Below are experts of layer 9 (counted from 0) of a mixture-of-experts language model. Rows are named router (the router's row for the expert), gate (a neuron's input weights, with its number), up (a neuron's input weights, with its number), down (a neuron's output weights, with its number) and show model dimensions 280-319. Each number is 128 + 32 x the weight over its row's rms, rounded and kept within 0 to 255. Numbers have three digits each.
Before each expert's rows: "gets" lists some tokens that make up at least twice as much of what it gets as of all text; "raises" lists some tokens whose logits its average output raises strongly, later layers aside. This comes from a sample of Wikipedia text that the model never trained on. Tokens count by the router's weight.

# expert 0
gets: "s", "es", " dis", " S", "c", "les"
raises: " of", ",", ".", " ("
router:131108107150085153127151095127126128175199110106100106178129120113124129136133149086095123124145122163091148163123102145
gate0:152157151134112103130139180135184127097068163122137132124049128139140144055163170132132160128079143106131080125150184135
up0:080078147207161094180152159084180108118164116158148069137142114151159141152055067090117165120130129108118125128085141079
down0:207118148066101140143076061099147147146181119081136158135136149146153185148071114114117087055121125137143076120114127199
gate1:151207138133135128075107137133138096169135117128099071121139141141112174133117139124132116105110112120086110105176090136
up1:093124134145128117162148144153115097169149134081071122091134131091151090081147147128157101144121130119144169154122080097
down1:097188129131103164137176143097140128167130197111094187076122113179170156138107072167184170114145176134158087174134136052
gate2:099109131117109089138095190109117160182111144100136066118115101145063121142111152059134172115129106137129149146146137182
up2:150093141128098096101079213128108105195100191062117053177088085124180143103160130110087090173136124123145124132092181178
down2:195171063173115133128125112098139119147182115110069167117121098118152111078146160121174069108100115179154078125089142050
gate3:130125126108124183115129105160193127119104184088137108175106045188070125133148108130065070168141103073152133146068083126
up3:118096163150152138071142150102155114167188151118143104070118111112067108113140153085122173029114136145126122087120115123
down3:117115093125159166142173129156130127068086110137117176147111086115118123137072132099117106162142164128131180118112084113
gate4:118159051183122172185153096105125128140173114136161112117099111100099108127143123095089080148170110141158036137166080069
up4:096050127066067166132142092064125153170095122067124107120144137138080153132165151097181121153077133186117119101116125117
down4:104107184103166143053133103140088083130147142118101134199153149133092125137149134131098161089170113107197067199117117169
gate5:136122132121093059184168102153143087177112131159152166152136150154123119116095157089172141088152106096095126186146120126
up5:162078160131117154122173136151107155161129081086151176121142141087126113099187103151089094124109148179157065109146130149
down5:131077108174131132135116197162115151158081130134067158133138171126153122134110119168151090149148105167156178145117114129
gate6:111154175166157123137092111162126124157176179032106187143151149152093147176203117147103110098111067157145135125145164146
up6:110128173089129149137137150141121074134202164087136120102124160190083132123110080128119133158157128107187199135114124146
down6:117099149153144160124145117154194117142125155164115091128080110114103112175165061158209093099116134087124124153166179145

# expert 61
gets: "h", "m", " K", "d", "r", "k"
raises: "do", "d", "da", "ra"
router:089119086124150111135100109146136112193109142141157124151082148145193126154120109189129130109212152156131129199177077154
gate0:109164137156138135149053124145189160067102139118160088161108114097120154195112167109119138121159128146138139160102125132
up0:171127122106146103102114141121167189194152096112114133133149169126139105111153144134114108148136166119177098131085124108
down0:119154161152216106141132148146134151161154105148121117156098058129164119115095166162151180058087114166116118134100133126
gate1:059191108138147113109154106087176132113152141120252102125094129103120054153143164114139132129170154122110136176071158176
up1:128184124181118167184092105122083130118120143119104115101083107151054107141125160179110113124137190113165111119116129068
down1:147140162132135151168128156219099119133168124156120123083121118122158163104108108120156085082160153108077139074124115159
gate2:062061103131178156121157116135125128092100097131094099094137102144179148108076134158143123131090130165152165129149200119
up2:170058143131112093172162068075147145182126147162149103117087149135099098050194187117185141110132116140158118104135146098
down2:112113151134133121230146118140108103131091093105172133082138055142168142107083134144112134110160208146100148156174085110
gate3:090113099120077104145109165145121120105138185096141157098085111142140140131141120173067156155093163100133169181166124159
up3:143088173203091130156152119071089152124160182164147143044180153162153082163158144120108090177118119122147092101143118189
down3:126127138112096160176080148128152133071149133161180131201131107178121104157099155186143147171132107141069106114146119172
gate4:167097064121168110128173143119070157059084163152114091085126142204152105125111162099076151120167144118123138175141131095
up4:120075104090149141174162165183126133110121112137101106149148149147133068154084116169153131129146136157073182132134109116
down4:187185134135142133136136093181159111119078146124147127135185133186162145069100164140119087121100084118093183096118141140
gate5:094205079073158115127128140194191142158174160070176114182122137150157113111144161149093117140117190145112141211155083152
up5:106069140170093115158170103145151088131125113115120119138068087144159110137164150152165114145088129153160083162135125086
down5:077154129098192124111119104208151188155143081136113134162107107147078121109187108171144159110149197127050097130113125132
gate6:087095162165106140091082161148070081144107150165177087144113147199146158071142118132138178098173114098064138117161149119
up6:117128112120177145096082099125150165107125157105141082085128098105146077138100139120136138165124095149187093110131110155
down6:133202148086067135180161106160104146148118148115139137148073159131128159143054152137109166173126184125177170134125125164

# expert 34
gets: "e", "ve", "se", "ge", "ie", "ne"
raises: "ter", "z", "g", "mp"
router:134103194108151148157138124138095191107173150118130171143166116165147092170144125178140128157061063177132155092142168183
gate0:124133103138113137093119105119106186094148135117103139158100137139076178161136109100176155136103116084086111122146164124
up0:064114169176137128159153102187198139121125134095141127140125164111115130134139105137167133101145122047142125157121181057
down0:158067096054151099201109150093098130143094078147175128134158175083103098150147084117130113135133135110127131138096143081
gate1:151169131119152089120165090112188192098132204145135086136207138141088187186163127082169114109095118142171132116141105185
up1:175162098140153120154067130161136133124135141081107134189155098105111133102170139119125125174066118097112150115159139187
down1:182113088063158127117128096167095089082154123116099157100158120088103139153161141067107177121124112127108144139098120100
gate2:117146117135178136173141110220085177134148116100183210103101158122147131105154160159113127069135124181160174121117155159
up2:161186103119121126144212074132106173138131113171103122174133075148088094166104112193116097134128127107162158115098160148
down2:142108088203158144145109086115132185114141147131137155104035108124104127165081084144131094131142077156136160057138155103
gate3:085145109192159143091135062119105137124118106100144088132125087090172056096139150145117127146106137106094140127118095131
up3:127171134152161092159151168096087116093150103166130082102120086152129128131124132210146107177210113121149162091138106088
down3:135157176106069109105142141136162132085108152131101139131149215206144124121142095093133128088166143129155062145156085130
gate4:113119149148132160048173097143096139143123116108132146145090172086137114111149120099102138121132136110099151178012169205
up4:125168151148100169090075164129086066140122111146090102159134106039134141167124208106174120073124116146132161147143143160
down4:109143105163111144112118115124122146112149172087164134148124132117132098076096147052092129112105139164125145094153128114
gate5:126066158127175135091151136138064102121117140114113110096108115160150128102088112095153190068056098143148185139068162155
up5:123120134142136099097084174099193134137156133097056110165108099121122125109140127111165208122129110088102080074155117164
down5:085157162118075116111167083117150127039128132117154190080067108110118114146125169139088126147122151159191172132118174149
gate6:099196088129156216150074105184101147112125130101100117056170143162136153127153153122088163177161048160162154132086128133
up6:126101098191115144135157092176159151027185153127132106141142127131102164096138130173146100089170119181118065104143139162
down6:087080148112120079144121134122094124133147112157124146145108116078116112099064125157144096075059124128150138162101118153

# expert 33
gets: "le", "re", " Le", " re", " ", "per"
raises: "t", "nd", "v", "tt", "n", "m"
router:135085182066122169137132133085129125183151114082161071122092096122126169125137094105151106145046040164070177105134133141
gate0:133161186115126186085122132216173103117139101091133128110104118195151138139135147186084132178128095116155105159128142163
up0:175136165045145158202179179164154137098149124133165103145121072137132142086114096140082158105120129107143140188132108180
down0:128143150156143129114088151151122065105104070133123090079116080095102090144165126118161104140118017148096121174130090121
gate1:131108142090122111167122111103070096144143098154140214103112130150128140104053107125185140149067102145155108114046093097
up1:196164078206129154168121186105151139089138154108109093118146160142173120083096083162087155145154163102117058123120175118
down1:130151078136219113157139089112154182128133091148068121122131210172147139136137100086095099113110107095160087127086103142
gate2:171103121158110168111142169173021062165097119197191138089121113128189218190138089149133189121131128088138152177143091142
up2:144067104140151205127086119123124127117146114143089126120130198147136130118177081156083114146114143162147105135159107129
down2:117172182144170133131129123110102138100091098139120143163184120127156087137097103203128144145128120095132075150141080165
gate3:151136133096106142099124063116198105118120103063096134120120118138097155134095103126160125099133070144124118201151116108
up3:106097171107164091166110139160157183090193153127123189135123190162162146126130134093142069075096142143133092065140202102
down3:126111157193131149063125097099092096140214161104081142169146130144116097185152120109108168097088143155185148100148057157
gate4:099112105125087199105146139117157161096061114089139062113092126102173120133143118129127061145114075104127063083149152153
up4:184193155112147130163114117134088122151137124106124157118140169079102148168056160107110117120116146115102187163113139148
down4:102045133168053112156110066110148072105136101141168177137152125147079110148134107075086105191122178110121126121152112119
gate5:124142143110144114144084117087159171110091162090156105101103118147143172167083141132155145124055084123106093116139134157
up5:114081104133110151104106132157142133064140107146147078100098122100133082157162139130141127167102063147166127155161102083
down5:094117044122091085111184172099126116178114080178144138165177149112141137153079141129143125127110085161230133116108185156
gate6:187129137052145118143105129123129133131121077111091109143055074107110135129078136132158086092080112103148168169132088134
up6:150100100127156173147123170076158118142104129168109196155076100162147118135015172096118197083118081163193124130183106195
down6:148035152117118110163109095125167175121115140138133180081098152116144125106156191137188114204180151100126121106136109183

# expert 49
gets: "s", "es", "ers", "ies", "les", "ations"
raises: " of", " from", " in"
router:108098120134109117132160096098161141178152128042153095169150156176161104177150098086040063162129164177113186162101093194
gate0:118125136111111126113138133132140103076152108146113161103095140174131163089103141161191082117117138148151157119087095234
up0:112138085184141148093136117084095098119102116120088158101084154141143082127142114123131142090060172073104142139177159171
down0:105177097187127113146120101121184123134138103150105100071125155065137127070165152089160061121134171085157137109110155124
gate1:122173122181138104070103061107121149146182105148146154086150183164137073149136131143113093171135105142090125109144104159
up1:132173143145091057167104131093101136105182136097066089132141070152153133142100143109104148155156193140113183166132128136
down1:143130128156136133168173135102094116131160132125106094110119087133102174113147120113084113153111180082119150139167125095
gate2:133152160148108128139103145132141113137094101137077107167061119160178084184156153123143172108127162150129105140069146140
up2:098139123151138104137137123169079157140148114101108137163151116149106074111125148052082196196143109072148091200063119130
down2:123143151158109149117177182083177154193193162086075140171153120096097123122121182093130090074150126122112159123137110134
gate3:151207196156175166107166098164150140130088122161097159124123088092105113111142163146141097073144174218169119152134125071
up3:085121148194083142141114124184140212148110147140081065087138081095143165111101112135113116172090087086170122110088147131
down3:097138107150125137171162126143067188167124112131143153119081114111130130094060132092142109084107053156147176104143121092
gate4:130127106098013130135161111161164108146054152137100139094126131171088107143174130119106176109165143129164108118134103133
up4:142147117141180123137179131140183123080111107143100125147130076081083186147114172096165128173135132133090123145118129076
down4:112141166099093087148148145130087119137107181114152104091154170109117109152126139091123139112145120081060079169163075108
gate5:094162120142187107165149135131149172134122086144130157154099089173151092128149124176148065096066136170161149158097111176
up5:123108224164137138074118176161062098127182119131151147145185152137184098123135126146164148122156115131095122056152124074
down5:183097145096119183111116139153153164153170142150159111145166136131194139115140156188150209091081113142119137057139132144
gate6:168060179099162120105098140127164154169095105123102123174199134147120133079157092091127168137082107149122105132183167138
up6:133083141117098126145131130157158159141090113135116087113141112177088117108131164163144123095123123139110178152105162132
down6:133099113117138113181125208100137153155139120177134150139118083169157111151109107163163159172186137092102031143125115102

# expert 55
gets: "en", "ne", "b", "ke", "ma", " The"
raises: "s", "e", "h", "a"
router:197150118127145109181162181094106154131137164177134119155164125109139128091144136189103154138146094126153156147098155160
gate0:147165097141131123164188193119150138136152051139152157093117163098129166140145164158132167134146124136100116123183126119
up0:136113114158115101155144125135110147126184144125091106139141122144141139070146129113158098059146142198167154120129152140
down0:136158194144143110182146143161185152111083143140126176127125097124163156122121144174115090075123132061115169126153119117
gate1:155129121175107124128096206087107137163088090111197160084075112059066111133128138162107065107154134146135077060148123117
up1:146109132111124094085167157150099077115094078087084098194081131094141143090180140128152106146152101095136099118140157119
down1:106131176089173177148129120152127144140164082107149184077112094096142176149148125066112144106139152111135031125160161119
gate2:146176155151164136117111133159112066176138080113133154108131089159123168110141124147074168157138086144200116167093104142
up2:073149190073113126119083083152142146199066091146075086159112101181114113133124101169082078140085170127101155081151089041
down2:139131149095071125103097138135072161055159206089126150088125119097162117112159204114148173197157171093138093156186110181
gate3:142137141096137131180129093094131078148166161113160159040116110056168118070163128093125139108113134146052135135123198109
up3:107090134047138159121179177102137146152137152125160190134115131090099078179135119137134177188150119117146074118181163191
down3:119122108109128193123100126134097156088136104106079092137109104130141071188091131103126102125183107129060129093143107162
gate4:144142123112136128137154168161127119116188127127125093163139147126148061144155140144156106104142097082127085156124144166
up4:117142155095203060177123126129117187110109146093188091108142094146160141127129147108123135093111132088149045157084103129
down4:067128193163113119067099112162115118091167093102151090107110069097031123116117127132076099131150116103119132127136165110
gate5:120119129135117098138103127170080173135115142128171133134119103137130118086109142140134139134122148131094069099058128160
up5:139094161121175169167102141102082119164162065145129132142158112141123184132146122165084100107114098158159125120137092145
down5:162101158211111080121157098097129154102146137110166194143135234145104111165103131131112140173124161143130102130138141184
gate6:149115159132137110163187164118158118129050140124102111108075081164115131127110101147163127090134124085108124067095152141
up6:191140104128172153110102153167114171102097137146199118092143088126124167100202149148140127182144176126119112117106152109
down6:128135091140114164111162121196166089093116099124135162187110156137084063154140081112107189114120124183168155178164137169